python train.py --num_hidden_layers=11 --hidden_act="geglu" --moe_layers=[0, 1, 2, 3, 4, 5, 6, 7, 8, 9, 10] --balance_loss=0.000954 --lr_router=0.00116 --vocab_size=32000 --norm_eps=1e-05 --tie_word_embeddings=false --optimizer="cautious_adamw" --learning_rate=0.00195 --beta2=0.99 --batch_tokens=65536 --dataset="wikipedia_en"
Below are experts of layer 8 (counted from 0) of a mixture-of-experts language model. Rows are named router (the router's row for the expert), gate (a neuron's input weights, with its number), up (a neuron's input weights, with its number) and show model dimensions 0-191. Each number is 200 + 40 x the weight over its row's rms, rounded and kept within 0 to 999.
Before each expert's rows: "mostly gets" lists some tokens that are sent to it at least half of the time. This comes from a sample of Wikipedia text that the model never trained on.

# expert 54
mostly gets: " singer", " wife", " brother", " actor", " friend", " owner"
router,190,178,208,228,191,244,150,137,214,257,175,195,283,213,248,195,205,254,173,216,171,115,195,124,247,216,217,162,188,171,164,174,241,192,156,159,262,150,158,198,241,137,170,190,99,200,152,168,264,188,174,196,205,230,231,232,198,125,149,206,211,233,205,128,180,125,186,170,188,172,220,249,171,225,171,241,229,187,191,220,213,179,186,227,249,243,188,233,162,183,238,186,169,195,283,146,217,179,136,238,230,224,179,184,257,215,166,200,212,168,141,114,213,218,128,134,289,251,150,175,178,294,248,280,216,190,201,157,231,152,189,254,219,247,190,300,202,249,211,188,172,177,226,269,210,142,197,206,174,167,183,238,142,172,224,190,248,101,211,225,223,201,189,167,200,200,188,212,241,173,216,169,261,190,252,182,162,186,219,253,224,190,197,165,205,154,239,235,238,221,80,151
gate0,160,209,173,199,137,222,248,254,135,152,201,204,153,163,236,226,198,194,212,229,196,233,257,148,266,203,209,227,133,199,194,226,148,231,233,168,173,172,264,192,148,225,205,266,221,219,225,134,155,191,168,178,179,148,190,195,219,190,262,139,293,143,221,238,190,187,225,143,253,238,89,207,217,187,223,293,177,234,221,215,163,195,215,180,168,204,221,213,142,242,204,192,220,125,135,207,207,234,239,276,152,242,200,214,133,214,254,127,250,232,226,188,162,162,199,181,133,195,246,201,246,226,99,239,260,260,213,249,164,217,198,189,238,171,172,209,241,130,201,170,91,233,191,212,214,254,246,267,159,206,194,209,203,202,218,122,214,213,147,160,150,179,172,151,221,199,216,244,248,202,170,185,134,226,191,181,201,266,184,229,259,174,190,174,184,144,195,157,253,200,260,279
up0,164,242,212,170,184,206,175,203,194,196,233,250,198,221,134,231,200,263,161,238,239,247,262,161,233,197,210,200,200,188,259,168,154,230,212,197,141,168,247,238,214,216,265,200,232,128,184,148,156,178,143,142,261,249,237,247,217,177,225,193,238,86,194,167,242,269,222,132,260,201,254,297,189,202,213,252,215,235,277,228,177,248,276,111,174,185,226,132,238,280,198,168,230,222,208,231,212,220,209,285,215,245,183,287,200,172,179,194,268,205,231,165,148,163,148,263,212,227,213,174,147,176,165,234,204,254,238,163,244,210,186,157,195,208,228,184,205,186,212,214,136,232,206,225,298,169,225,248,223,144,184,271,215,137,233,211,135,208,196,184,178,198,198,167,262,169,206,173,273,256,243,143,212,196,250,194,241,162,181,205,172,145,260,231,171,232,171,176,266,194,200,215
gate1,212,266,152,216,131,176,143,224,245,183,217,247,203,271,172,229,175,223,157,199,186,236,167,182,175,262,196,210,158,247,165,126,165,239,246,191,191,212,196,210,128,200,141,231,230,139,230,174,221,281,160,207,161,177,164,249,177,204,245,257,228,153,252,201,189,312,198,235,215,201,191,193,209,238,132,200,197,244,203,197,244,139,225,194,202,230,151,253,218,219,257,185,109,214,214,268,99,193,172,184,160,179,166,171,210,243,237,246,256,185,234,202,176,250,273,242,173,152,194,202,178,243,182,210,217,185,199,195,181,198,149,172,190,247,251,202,124,186,184,173,112,182,214,180,248,279,210,207,225,115,206,186,201,215,225,165,125,238,127,213,155,229,244,194,279,173,215,192,147,184,191,263,183,177,197,200,209,248,96,225,195,135,176,143,227,252,269,149,253,129,223,182
up1,213,171,189,227,205,206,180,151,192,203,215,196,243,217,162,170,131,165,225,198,155,180,211,221,191,204,246,139,213,116,184,201,225,165,203,182,250,120,176,206,166,207,180,215,142,193,215,138,182,240,248,198,116,187,221,153,119,184,232,173,233,155,139,228,233,253,249,115,240,185,265,217,177,239,210,167,259,135,171,183,181,249,190,217,245,188,178,175,186,231,207,152,228,124,214,159,258,223,213,122,226,148,158,218,279,193,245,143,150,178,253,199,131,211,85,218,176,198,248,139,186,182,187,180,171,176,169,247,187,147,221,146,211,217,184,229,235,199,195,237,252,272,162,170,140,199,126,146,266,184,160,145,123,185,229,233,294,214,234,230,177,182,233,182,222,185,250,240,275,157,257,229,169,133,210,248,189,159,202,265,159,228,188,193,125,200,174,214,172,206,137,168
gate2,216,191,136,204,163,202,120,224,232,230,155,175,154,198,209,157,221,197,150,203,190,171,186,198,243,231,206,206,190,275,187,144,186,182,242,283,184,248,175,207,246,248,177,221,228,164,244,229,212,187,193,182,254,194,258,168,269,186,208,180,218,170,259,216,160,181,192,299,183,196,175,229,138,249,189,227,184,246,236,302,242,229,87,209,218,195,298,231,243,206,172,123,138,218,234,197,172,240,205,222,142,267,244,127,168,225,169,258,297,226,204,220,198,250,182,131,234,223,187,285,207,185,187,150,273,194,184,158,67,219,249,185,210,218,220,249,190,225,222,112,225,112,198,263,208,191,180,152,138,201,134,188,247,168,213,155,200,216,198,159,227,231,146,196,213,170,209,167,185,171,231,262,206,213,231,178,187,245,170,206,155,200,172,187,201,243,208,135,193,168,217,213
up2,162,144,149,246,215,204,211,216,206,187,123,165,237,232,161,153,208,243,159,253,158,192,188,214,148,167,246,198,212,205,167,176,193,165,220,301,189,213,204,183,204,201,171,233,230,217,195,227,162,261,171,113,180,155,184,237,222,253,186,149,186,105,221,196,159,251,252,272,169,180,185,166,213,150,219,155,215,253,218,248,153,175,225,170,265,175,218,171,208,287,225,207,182,202,158,146,214,212,215,169,226,238,246,220,169,151,195,283,285,142,143,169,212,204,217,194,203,237,120,149,183,208,187,267,218,163,192,177,193,190,221,211,250,162,102,201,249,235,192,171,198,178,224,235,242,205,162,216,163,239,214,146,119,167,179,151,157,120,165,186,186,181,181,172,145,222,226,219,200,160,215,258,210,211,249,183,196,232,193,341,223,243,158,177,248,247,343,228,238,163,201,185
gate3,219,184,170,175,173,246,265,206,191,233,228,230,257,258,178,218,188,197,242,235,118,152,239,193,299,190,338,149,162,280,185,132,219,193,289,262,221,192,210,191,252,165,184,192,251,104,239,271,218,223,166,140,147,187,202,209,211,239,221,160,212,140,174,171,192,221,178,211,141,195,233,167,160,190,194,270,236,204,236,233,172,220,202,241,261,166,172,205,185,250,154,185,137,257,162,198,267,176,171,185,219,177,203,177,203,154,176,243,178,234,128,181,235,231,205,157,192,208,108,232,167,216,167,189,183,191,167,223,254,173,258,180,204,235,135,273,213,240,239,197,181,180,209,255,218,185,139,157,213,247,148,238,138,172,143,218,73,203,162,173,232,215,160,161,212,274,165,195,196,170,188,209,196,200,241,168,153,240,188,266,208,155,168,174,215,241,242,169,158,206,202,160
up3,189,277,176,275,156,229,174,202,205,230,171,306,220,226,185,156,178,213,267,191,232,160,181,259,212,174,182,111,216,237,277,227,201,194,104,179,140,172,180,190,183,182,172,233,163,218,248,233,269,232,239,176,167,198,171,240,211,157,196,267,160,152,214,144,217,177,198,121,271,236,204,280,212,164,227,190,207,164,216,168,221,127,108,230,176,236,241,199,263,186,227,197,248,175,172,189,188,207,196,210,225,223,229,183,149,189,202,190,214,208,209,213,153,218,159,210,181,148,277,268,184,156,232,204,241,164,127,171,169,201,140,197,201,196,312,189,216,102,130,215,222,182,174,241,156,212,224,180,186,125,190,194,217,241,176,167,179,173,153,266,196,194,233,224,214,216,265,155,256,279,185,262,191,174,109,244,205,136,200,168,222,211,240,149,160,259,164,184,202,225,187,263
gate4,243,279,320,229,237,193,221,242,220,243,150,175,165,210,216,166,162,197,236,168,142,194,139,231,213,175,198,210,136,143,231,257,180,255,157,206,274,162,247,236,234,174,175,187,242,190,208,227,158,195,160,178,217,177,220,182,89,229,250,205,200,248,190,215,224,209,183,218,195,211,236,186,170,189,193,193,231,159,132,165,187,241,201,174,241,96,171,203,162,267,219,278,162,236,254,190,146,185,268,230,219,126,198,240,196,185,160,218,151,174,278,236,264,179,246,238,188,165,142,205,225,229,242,174,190,168,179,252,224,205,218,161,247,121,249,202,216,119,194,247,166,250,188,172,154,232,258,194,214,187,182,258,194,160,201,153,235,184,168,99,263,184,160,177,256,208,231,224,185,255,174,233,103,265,195,203,215,180,196,201,159,269,232,266,172,156,205,200,117,198,186,179
up4,241,214,192,195,155,223,146,258,232,174,170,197,181,254,199,264,163,152,80,160,213,215,213,142,213,174,163,236,146,266,273,126,192,175,259,163,195,229,191,234,190,186,255,178,180,197,178,227,239,192,199,200,242,276,187,233,171,257,211,167,256,166,210,237,213,182,193,306,227,194,177,141,258,169,187,194,256,206,261,189,179,167,240,162,187,169,219,217,213,209,253,226,202,195,137,205,247,212,216,192,203,237,209,212,118,166,156,257,256,197,288,197,177,156,252,279,211,191,202,178,237,250,216,137,245,256,196,249,204,187,206,167,178,220,221,180,277,145,209,263,178,207,239,174,178,177,215,195,135,171,214,158,161,185,210,229,194,203,236,224,151,156,336,224,170,180,201,270,160,178,160,218,121,170,262,155,209,175,174,235,138,205,136,293,219,138,176,200,234,134,218,185
gate5,210,209,182,207,213,218,200,209,180,180,200,245,130,205,141,160,187,178,198,209,220,207,133,168,276,167,59,215,188,207,212,232,180,205,232,221,119,139,142,141,195,226,117,187,192,205,207,199,215,226,211,169,158,217,156,209,211,165,236,187,211,185,226,224,186,124,190,210,222,185,163,194,165,240,216,206,256,195,224,166,209,162,259,246,191,254,238,262,183,155,182,170,216,234,218,220,139,205,187,274,233,183,210,259,168,197,173,118,243,204,155,188,148,234,196,149,245,238,208,190,259,230,209,205,198,238,210,155,167,228,134,175,169,191,168,232,241,211,183,215,183,120,222,211,170,166,222,142,146,175,200,62,188,210,241,250,285,146,187,144,281,87,229,176,160,221,111,222,141,208,121,251,282,197,167,236,232,174,198,187,138,147,166,202,145,198,253,236,169,177,180,178
up5,172,234,212,261,182,208,251,225,200,223,182,154,246,128,228,211,190,195,256,194,115,203,167,233,214,177,327,157,189,155,197,219,190,230,165,171,243,241,210,279,259,216,181,175,204,191,168,155,148,241,153,220,117,205,196,214,107,299,175,224,233,206,160,209,186,198,191,169,174,170,208,174,159,212,224,249,253,262,206,175,222,194,208,239,237,158,206,165,248,226,198,171,183,264,227,217,232,197,136,145,253,211,169,144,205,169,237,231,152,199,165,139,151,197,145,133,224,247,188,178,257,160,172,213,242,203,215,215,243,146,258,238,220,177,178,159,212,201,188,242,280,186,280,211,188,261,229,201,223,247,157,241,152,239,160,191,189,271,238,267,140,162,136,224,253,268,237,142,256,172,223,200,173,187,151,235,186,192,176,298,153,246,204,190,300,206,169,157,244,225,211,187
gate6,225,217,99,266,129,194,211,195,238,193,204,165,297,244,222,210,151,174,184,313,218,128,194,198,170,238,210,228,231,226,197,180,189,244,214,115,200,163,221,124,153,136,179,234,218,181,235,219,156,175,285,265,236,180,220,239,145,191,183,173,265,228,175,207,179,204,135,184,211,211,205,280,236,259,260,221,258,223,191,198,163,155,153,273,195,219,156,178,151,199,192,192,235,146,236,215,249,222,233,310,194,181,197,198,234,247,212,164,239,203,262,198,217,220,123,168,230,182,223,192,157,151,178,213,215,166,115,160,201,150,168,221,192,243,205,169,223,167,224,172,264,140,180,271,233,202,190,185,147,242,190,157,137,125,127,187,184,211,161,260,243,186,112,231,194,200,213,126,224,217,232,150,218,194,215,208,202,213,189,126,206,174,202,155,160,241,240,193,226,268,186,177
up6,213,189,63,261,138,207,181,238,271,184,116,182,278,193,205,208,191,167,125,240,199,163,246,234,176,173,124,223,229,189,268,187,115,122,159,164,196,226,215,153,190,247,220,243,197,177,229,186,169,199,216,202,178,225,248,203,174,212,167,190,168,187,172,179,214,260,238,208,202,196,211,193,282,156,266,155,191,231,136,188,147,174,202,165,211,201,149,209,211,219,244,268,260,163,134,202,233,201,251,256,161,257,258,190,202,149,184,150,256,138,257,215,183,254,159,207,166,206,192,212,226,208,257,245,215,192,182,211,212,193,239,151,203,253,229,188,250,171,176,250,185,191,173,274,204,151,200,230,198,141,203,124,161,189,195,204,247,301,185,179,185,127,191,290,176,147,217,221,179,161,272,160,193,236,214,285,215,141,199,167,168,226,198,148,179,213,251,222,273,192,262,210
gate7,142,207,225,188,213,173,172,201,212,183,206,193,220,201,243,174,181,143,167,192,149,232,184,207,146,241,187,220,256,151,231,217,258,252,202,206,219,233,205,148,181,226,140,205,148,162,203,119,148,167,249,242,195,183,162,192,202,182,188,205,190,130,232,210,190,236,191,127,174,261,260,197,222,219,189,206,226,249,221,192,256,262,194,154,221,196,146,252,187,235,164,206,193,225,173,264,250,182,236,198,157,117,297,255,242,219,202,75,256,212,184,204,208,212,300,214,214,125,249,165,212,172,191,226,143,247,172,224,207,254,197,199,147,158,136,188,197,184,174,238,221,126,208,207,252,210,123,281,229,167,239,163,185,239,275,176,198,261,250,111,136,232,214,176,218,208,286,202,197,198,274,126,167,175,133,191,220,211,136,176,222,224,158,190,212,233,231,114,249,220,197,134
up7,189,177,187,221,230,239,135,146,164,208,211,199,170,184,166,228,254,255,254,115,271,182,199,207,208,187,223,202,128,126,185,252,162,145,224,162,131,221,260,276,214,162,243,190,233,244,146,239,240,186,274,166,237,178,153,147,264,213,211,206,194,284,173,234,180,200,185,218,238,129,192,235,208,292,171,314,186,156,277,224,205,192,222,246,208,223,175,220,199,189,283,142,217,204,237,239,208,208,246,187,202,251,160,130,183,180,228,261,167,178,255,213,156,162,141,185,219,248,215,254,216,165,208,198,269,159,206,217,146,195,179,271,241,229,112,178,175,140,191,205,174,207,172,218,181,141,225,169,187,214,215,182,253,182,183,215,236,161,240,266,160,182,119,229,241,152,147,172,202,214,140,262,197,198,206,229,151,180,228,172,123,232,193,147,200,220,151,267,224,196,241,240
gate8,257,126,195,197,72,191,175,180,286,165,202,267,225,170,235,250,153,218,219,198,217,242,243,260,145,218,236,185,167,214,145,239,150,199,225,162,241,289,220,198,145,225,205,183,152,209,250,178,225,176,239,192,113,218,180,216,218,198,213,145,206,128,260,232,158,131,197,246,222,146,185,144,209,182,174,224,152,175,171,221,226,211,228,199,236,201,199,196,208,227,235,190,223,178,258,153,176,242,205,238,194,182,280,227,112,225,211,155,154,205,195,271,184,220,229,219,199,190,223,267,167,254,188,156,310,207,201,280,192,171,203,195,235,206,181,203,186,140,262,235,136,188,205,208,237,252,132,212,234,190,214,154,216,188,112,189,187,237,249,161,174,148,234,223,189,145,185,161,195,228,245,240,185,176,244,185,252,216,281,197,123,202,230,207,297,228,194,129,156,177,219,274
up8,187,269,231,197,226,173,195,225,169,186,187,115,155,186,191,231,184,222,120,210,233,168,198,173,228,187,215,203,209,172,271,274,257,173,178,210,203,141,151,144,233,171,204,171,211,181,196,196,122,145,167,217,231,124,251,187,157,233,199,199,272,201,237,183,226,257,153,197,159,200,272,167,201,202,218,153,220,195,175,143,215,236,303,130,174,196,194,209,223,241,189,168,209,232,141,160,268,286,169,84,239,155,202,219,179,283,212,221,190,185,174,130,109,150,191,199,227,261,199,123,214,224,206,230,135,208,267,175,261,202,259,235,220,269,145,209,245,159,150,264,219,206,256,170,190,188,215,213,193,174,178,336,222,150,233,191,153,186,225,198,165,189,223,222,296,213,245,210,208,195,203,183,204,179,174,192,170,197,144,198,156,187,169,289,179,193,183,249,202,220,174,190
gate9,217,194,176,209,214,247,193,282,165,94,164,220,239,184,244,212,200,175,213,204,229,150,125,279,244,235,197,235,255,215,118,216,161,178,224,197,252,259,197,190,216,211,169,170,160,175,188,243,214,227,238,132,167,172,175,308,206,194,193,198,205,174,237,188,170,176,235,182,146,212,270,229,176,155,253,278,281,214,156,197,227,163,224,229,255,230,233,238,196,205,250,188,111,208,186,181,208,171,140,198,270,167,155,248,213,172,214,215,215,138,239,142,178,196,296,144,217,204,254,255,241,158,231,222,160,141,181,238,156,218,190,253,203,171,178,246,179,216,149,188,190,161,220,187,207,191,226,177,171,194,178,200,251,200,190,129,248,142,277,242,188,216,220,228,281,229,241,273,221,155,253,208,219,180,193,186,175,220,183,281,229,147,253,146,267,186,228,248,277,203,253,126
up9,279,187,188,210,114,196,143,215,224,170,158,199,164,110,271,220,189,219,208,160,184,157,200,127,197,151,137,220,148,231,234,152,266,172,255,200,233,193,255,188,86,169,189,216,208,192,195,154,220,152,264,231,192,179,185,211,158,222,242,170,175,172,186,174,128,184,181,178,170,250,195,269,139,175,234,180,193,264,239,160,208,159,224,253,241,249,233,232,206,186,201,253,186,246,231,209,214,177,165,227,176,210,140,219,218,167,165,239,177,236,225,184,194,250,183,153,179,220,170,149,280,248,187,166,205,210,189,223,96,102,239,299,187,169,251,208,230,192,213,269,236,189,235,212,268,210,226,180,237,243,169,152,146,166,231,250,220,169,221,192,187,228,135,174,228,185,167,227,203,259,205,288,252,143,239,136,153,190,214,260,204,214,264,196,233,189,151,215,219,271,277,235
gate10,229,127,119,221,228,231,208,261,165,212,182,218,165,167,213,229,170,257,173,166,175,217,229,164,192,268,167,188,215,158,136,202,208,191,181,286,204,229,200,248,194,261,189,254,213,191,183,150,116,287,138,208,160,236,236,135,227,206,242,177,235,187,254,138,173,190,212,159,237,165,287,244,137,214,183,160,183,199,139,210,201,219,249,180,211,184,104,227,281,204,156,224,173,214,194,229,198,235,157,110,223,140,222,192,182,258,199,204,201,153,203,168,132,151,251,220,241,240,225,221,180,207,186,157,195,117,197,196,215,142,153,166,201,234,176,253,157,259,209,190,204,211,220,275,126,196,174,164,243,246,194,253,174,200,281,177,164,198,264,230,143,256,219,166,191,150,306,183,201,212,247,275,168,198,181,143,156,187,179,233,195,190,238,171,121,273,234,193,232,206,236,201
up10,231,164,171,164,219,236,233,230,206,152,213,209,203,223,224,218,211,165,213,237,170,175,187,248,225,192,233,217,213,236,197,180,186,181,234,168,222,207,197,278,157,239,271,173,244,214,190,256,175,167,155,195,193,184,213,202,162,181,176,253,232,180,178,202,313,161,236,261,215,229,264,270,216,163,211,177,120,170,178,219,238,304,190,168,242,181,248,202,141,99,262,167,212,228,163,176,244,311,187,137,202,250,192,168,232,181,242,272,207,188,285,140,274,140,174,169,189,214,218,183,243,120,260,184,183,196,193,213,193,195,243,210,192,116,247,230,224,154,274,215,150,296,239,176,137,137,128,168,225,145,185,193,189,214,236,205,212,244,192,203,176,241,249,207,249,186,114,247,197,167,162,185,201,156,209,156,180,150,221,181,199,193,182,252,280,267,231,184,242,258,211,178
gate11,167,70,267,162,203,236,261,269,185,185,185,175,184,249,209,183,103,212,173,205,231,227,164,195,175,149,206,164,179,150,224,214,138,138,227,198,224,112,252,201,251,202,143,262,236,194,219,199,191,204,208,212,108,188,262,278,120,264,247,166,154,231,233,219,210,200,251,154,153,202,241,232,221,210,179,221,210,174,155,266,187,219,167,214,178,308,139,285,240,249,243,226,181,200,142,162,207,214,168,257,188,167,238,213,157,203,157,210,131,133,171,170,182,207,218,207,137,146,277,205,179,241,171,222,160,231,172,237,196,175,162,210,141,258,224,187,158,197,189,275,219,218,248,263,234,259,175,219,265,213,160,173,188,185,242,134,198,183,147,200,151,167,190,192,149,227,256,168,149,168,190,197,201,197,216,174,120,212,191,223,231,273,181,174,196,176,195,200,191,200,174,144
up11,244,122,236,133,167,175,194,190,223,193,195,254,111,227,262,210,140,223,231,273,228,232,136,198,274,235,237,194,272,153,242,180,259,258,292,211,149,172,181,184,230,223,215,247,171,175,186,226,177,294,229,194,189,155,210,190,224,260,262,153,273,168,210,231,276,202,202,134,278,176,183,181,274,169,264,272,209,176,177,190,174,258,193,161,227,207,190,257,210,226,162,220,177,167,130,189,174,193,199,186,187,169,197,212,127,169,204,225,181,151,95,235,213,189,197,225,227,199,254,178,138,219,114,206,206,188,228,193,247,188,223,226,214,182,227,209,222,235,178,196,112,248,185,156,207,192,187,255,240,156,215,178,187,180,212,170,176,257,235,147,196,203,197,148,235,193,206,225,185,210,238,155,195,148,217,223,226,194,133,262,138,144,179,207,105,198,177,169,295,149,257,189
gate12,246,120,213,248,210,229,229,172,116,205,182,146,215,151,209,168,198,181,67,207,196,218,158,240,206,202,225,196,228,226,172,200,222,200,184,137,209,168,182,107,156,206,188,151,171,248,162,232,177,241,152,209,149,187,188,111,138,195,262,194,196,225,192,228,246,171,172,261,162,163,170,255,250,210,230,197,195,197,156,199,224,271,188,201,158,220,210,154,168,165,189,183,169,162,260,222,213,244,173,136,206,217,238,253,222,269,206,270,230,168,248,209,156,169,221,142,193,130,247,196,174,255,208,178,155,264,134,179,258,202,259,220,136,221,242,226,197,213,293,124,210,135,197,185,233,175,225,197,196,243,204,218,277,231,222,202,153,156,74,168,156,236,197,124,236,247,179,197,223,187,207,187,205,166,247,103,213,254,165,159,214,181,161,207,211,195,208,147,237,185,144,153
up12,189,204,179,173,231,149,156,162,196,238,224,149,220,118,228,166,143,207,176,160,139,209,224,217,223,203,255,208,218,181,137,265,236,83,234,146,181,99,267,180,205,144,158,283,197,200,185,251,237,206,263,192,207,273,236,203,196,216,247,211,136,200,221,202,273,231,151,174,227,228,184,219,202,239,208,244,284,113,216,202,159,137,202,172,216,195,171,170,208,182,228,222,188,136,176,220,217,202,191,142,177,178,173,168,210,144,215,212,224,176,218,180,147,213,202,123,143,188,209,165,243,206,179,223,185,228,244,165,249,146,168,215,176,84,217,234,154,229,246,142,175,124,165,188,254,173,181,167,230,172,193,220,130,229,195,150,186,201,169,194,168,156,153,86,208,257,203,149,269,242,188,275,226,222,230,225,175,243,169,185,210,207,192,227,101,157,257,234,201,183,192,231
gate13,202,175,195,214,169,254,261,179,138,199,199,201,195,226,188,198,211,219,201,197,147,284,197,179,212,279,242,176,291,236,181,201,103,128,127,262,248,214,223,193,222,199,136,168,225,156,261,164,187,122,181,221,171,210,144,189,166,288,206,161,152,251,141,226,179,188,108,221,234,168,224,190,189,104,208,209,230,207,170,178,203,253,126,186,209,188,271,162,186,204,197,257,217,223,238,186,145,196,144,210,237,166,235,189,146,144,196,190,267,233,208,224,180,189,156,181,172,253,186,223,195,219,212,231,192,166,209,228,177,181,130,117,161,235,184,233,238,170,163,166,164,197,214,232,148,270,222,125,210,203,222,230,172,236,183,234,166,199,275,242,154,148,119,199,292,244,266,178,146,203,165,218,229,277,177,186,159,149,226,185,199,157,194,119,243,275,217,163,169,203,169,207
up13,291,197,255,248,240,212,147,217,321,190,192,138,208,165,280,256,201,208,205,186,237,177,297,174,175,217,225,217,121,216,139,197,158,194,165,143,200,130,220,160,269,180,217,229,221,289,192,234,258,231,182,168,252,235,243,179,200,235,221,173,260,208,196,180,183,190,222,210,198,153,215,154,181,310,171,168,216,246,188,225,216,181,288,182,247,184,193,180,173,192,172,191,151,152,183,231,167,223,239,139,145,201,158,208,155,151,206,209,174,218,272,262,181,78,232,210,203,149,200,210,221,192,211,231,195,279,183,188,220,253,218,163,226,193,250,168,164,176,232,159,233,161,210,159,297,222,238,252,184,238,204,192,252,202,161,218,255,177,186,183,147,204,258,219,197,217,169,276,209,222,246,194,224,203,142,189,118,168,215,138,230,239,193,226,277,177,262,153,191,193,189,226
gate14,216,216,222,173,160,206,163,203,252,212,141,156,212,221,210,260,216,216,296,196,110,247,167,142,116,272,177,267,150,245,255,200,172,201,268,164,166,173,174,237,183,160,163,141,103,210,169,170,232,187,151,297,220,242,170,235,242,162,215,224,172,191,192,234,161,177,160,194,213,287,182,180,182,213,189,242,198,209,186,225,148,197,180,220,204,228,161,207,222,182,235,162,182,191,243,169,144,84,229,235,240,238,227,215,177,165,216,195,177,153,154,204,127,199,149,203,187,164,208,265,192,219,188,226,192,180,215,236,187,196,147,192,119,237,203,188,173,208,146,211,195,193,240,213,157,285,177,149,110,184,202,179,197,209,225,206,243,214,81,232,245,263,147,117,190,188,213,197,165,236,165,170,177,243,245,187,178,181,239,242,168,253,190,264,267,185,107,237,259,230,159,217
up14,180,179,137,201,220,144,174,238,187,197,238,221,172,218,241,259,90,173,140,174,190,210,234,267,267,158,154,185,187,235,190,245,220,186,213,212,202,183,263,189,267,262,248,275,187,231,224,271,232,171,254,174,226,219,214,186,177,244,182,155,149,183,232,172,161,227,260,249,225,238,248,231,256,150,142,164,135,123,272,226,164,216,275,214,199,189,191,234,188,260,196,232,223,254,88,214,209,275,177,220,213,156,194,212,138,259,194,198,191,211,254,162,183,185,230,185,207,232,205,128,181,210,217,179,228,179,238,208,241,215,215,142,308,157,147,217,196,143,196,184,211,178,232,135,211,174,225,207,235,151,138,230,163,226,198,179,131,172,208,146,214,185,267,203,211,245,182,196,168,140,194,238,215,165,189,143,248,236,178,193,200,151,197,133,91,208,257,181,202,220,208,105
gate15,261,208,255,144,168,239,149,217,234,213,202,197,233,153,168,145,234,171,197,175,170,158,158,155,223,198,180,175,211,117,282,170,221,197,183,206,146,108,143,222,189,240,147,156,222,118,259,164,230,189,176,187,168,165,169,206,227,174,231,210,198,229,205,181,249,187,177,247,120,256,196,218,165,207,230,205,231,261,200,299,192,181,168,183,206,193,218,225,182,81,145,105,140,192,277,274,249,245,223,206,221,206,197,163,198,211,265,196,155,253,171,214,230,245,214,295,264,215,191,228,202,168,148,190,150,159,158,188,221,250,127,245,150,225,216,205,165,138,211,244,240,202,186,253,171,203,223,214,190,186,204,189,200,258,213,150,235,236,99,157,263,200,173,203,214,199,223,223,135,159,203,198,112,107,210,190,158,169,209,127,236,203,210,233,189,182,214,223,241,255,205,231
up15,230,234,208,211,199,229,160,145,261,226,152,157,290,224,172,174,211,196,273,78,117,196,220,216,159,207,183,178,180,199,161,299,197,181,156,183,179,225,218,224,170,204,212,138,210,191,222,171,226,151,218,193,178,167,205,116,217,208,193,201,231,180,170,153,181,217,203,269,200,181,255,208,227,175,127,182,206,215,150,138,253,218,151,247,222,241,247,143,234,142,222,99,172,177,263,258,233,210,254,217,200,131,192,74,245,163,191,184,234,331,171,258,190,220,268,221,205,185,184,210,246,209,213,211,258,280,180,172,190,224,270,182,168,143,203,230,192,213,166,254,218,223,185,232,169,153,242,195,211,248,159,235,166,247,139,230,213,280,184,203,225,205,118,233,204,201,273,233,192,213,238,164,183,164,213,228,216,201,196,200,199,220,197,128,261,231,220,201,146,164,207,199
gate16,141,145,184,271,112,270,217,169,234,204,191,258,198,172,196,237,167,171,154,152,274,159,159,203,196,213,259,185,181,164,183,176,188,152,174,222,186,162,163,174,183,191,223,193,268,267,201,129,221,222,322,242,170,242,181,274,188,195,144,200,173,160,248,257,240,193,181,186,180,226,170,231,139,186,278,192,194,245,191,196,262,256,216,277,108,283,195,178,210,202,185,189,184,185,188,290,239,212,216,230,120,201,189,193,242,222,248,214,181,220,189,177,197,235,198,198,192,169,156,120,194,180,131,219,129,162,140,162,188,204,154,141,233,200,256,210,192,216,177,217,226,220,222,214,225,273,146,152,262,171,218,178,213,99,176,195,50,192,232,194,206,191,234,203,163,158,249,190,236,256,184,179,182,168,243,223,145,216,223,203,245,164,201,206,193,238,178,186,156,247,219,178
up16,202,145,228,234,182,160,170,164,280,247,195,200,207,290,158,206,198,172,186,241,220,176,150,195,202,157,179,189,127,178,201,198,230,215,226,231,164,170,230,165,207,188,179,152,252,175,200,261,197,258,235,190,102,195,236,279,243,254,214,184,184,195,216,194,199,221,161,209,207,250,221,223,241,159,199,261,244,205,176,177,220,224,204,260,213,178,247,250,245,215,240,182,272,143,189,236,209,208,206,327,238,245,196,200,158,280,172,182,185,190,104,222,183,207,205,198,228,176,173,145,106,251,208,197,259,183,203,201,127,193,112,197,202,270,291,221,269,187,165,189,166,271,222,188,246,183,163,223,220,139,228,142,144,179,139,149,223,181,234,148,255,184,245,147,158,184,130,217,236,235,165,139,227,253,216,214,300,205,175,203,171,162,201,213,210,299,238,237,218,207,174,211
gate17,233,137,190,213,214,255,196,234,161,178,204,257,148,189,167,197,148,182,243,262,228,164,265,191,285,215,189,201,177,243,311,226,196,165,268,208,171,120,157,214,234,154,214,227,296,187,241,153,197,198,179,170,198,266,185,202,247,237,244,94,159,181,202,185,225,197,239,238,168,211,203,209,209,187,262,221,179,178,156,238,162,187,171,125,199,229,244,204,227,206,151,130,211,215,221,156,232,201,170,225,209,300,154,219,197,233,211,107,279,173,199,178,181,255,201,148,175,204,180,186,152,212,237,145,157,206,215,161,212,163,203,246,199,224,185,194,263,230,139,143,174,158,167,246,250,252,127,150,169,217,170,249,262,194,114,128,218,219,178,191,223,285,215,202,238,180,222,215,191,135,207,213,120,184,198,215,210,197,215,264,200,215,172,299,175,187,150,196,256,234,274,198
up17,206,220,176,229,156,204,210,139,272,240,230,148,287,214,222,203,249,233,167,175,149,226,140,172,146,200,210,181,260,239,141,268,158,169,177,150,227,218,203,218,254,219,192,143,195,250,246,240,168,225,197,220,230,234,254,121,224,163,182,206,229,176,208,129,172,181,142,235,239,177,224,226,214,269,162,189,192,262,225,159,215,155,144,221,253,189,159,109,199,197,197,208,205,235,149,233,210,187,181,132,230,146,185,119,182,147,234,141,175,308,198,236,250,143,178,210,189,174,146,292,201,199,219,214,208,229,161,195,198,215,248,140,168,244,255,193,222,204,304,230,237,229,147,200,197,126,188,246,171,153,233,212,133,193,186,207,179,254,213,182,229,198,153,234,194,181,146,177,235,214,211,180,164,138,211,261,173,142,286,278,224,234,258,139,229,185,239,234,157,171,164,247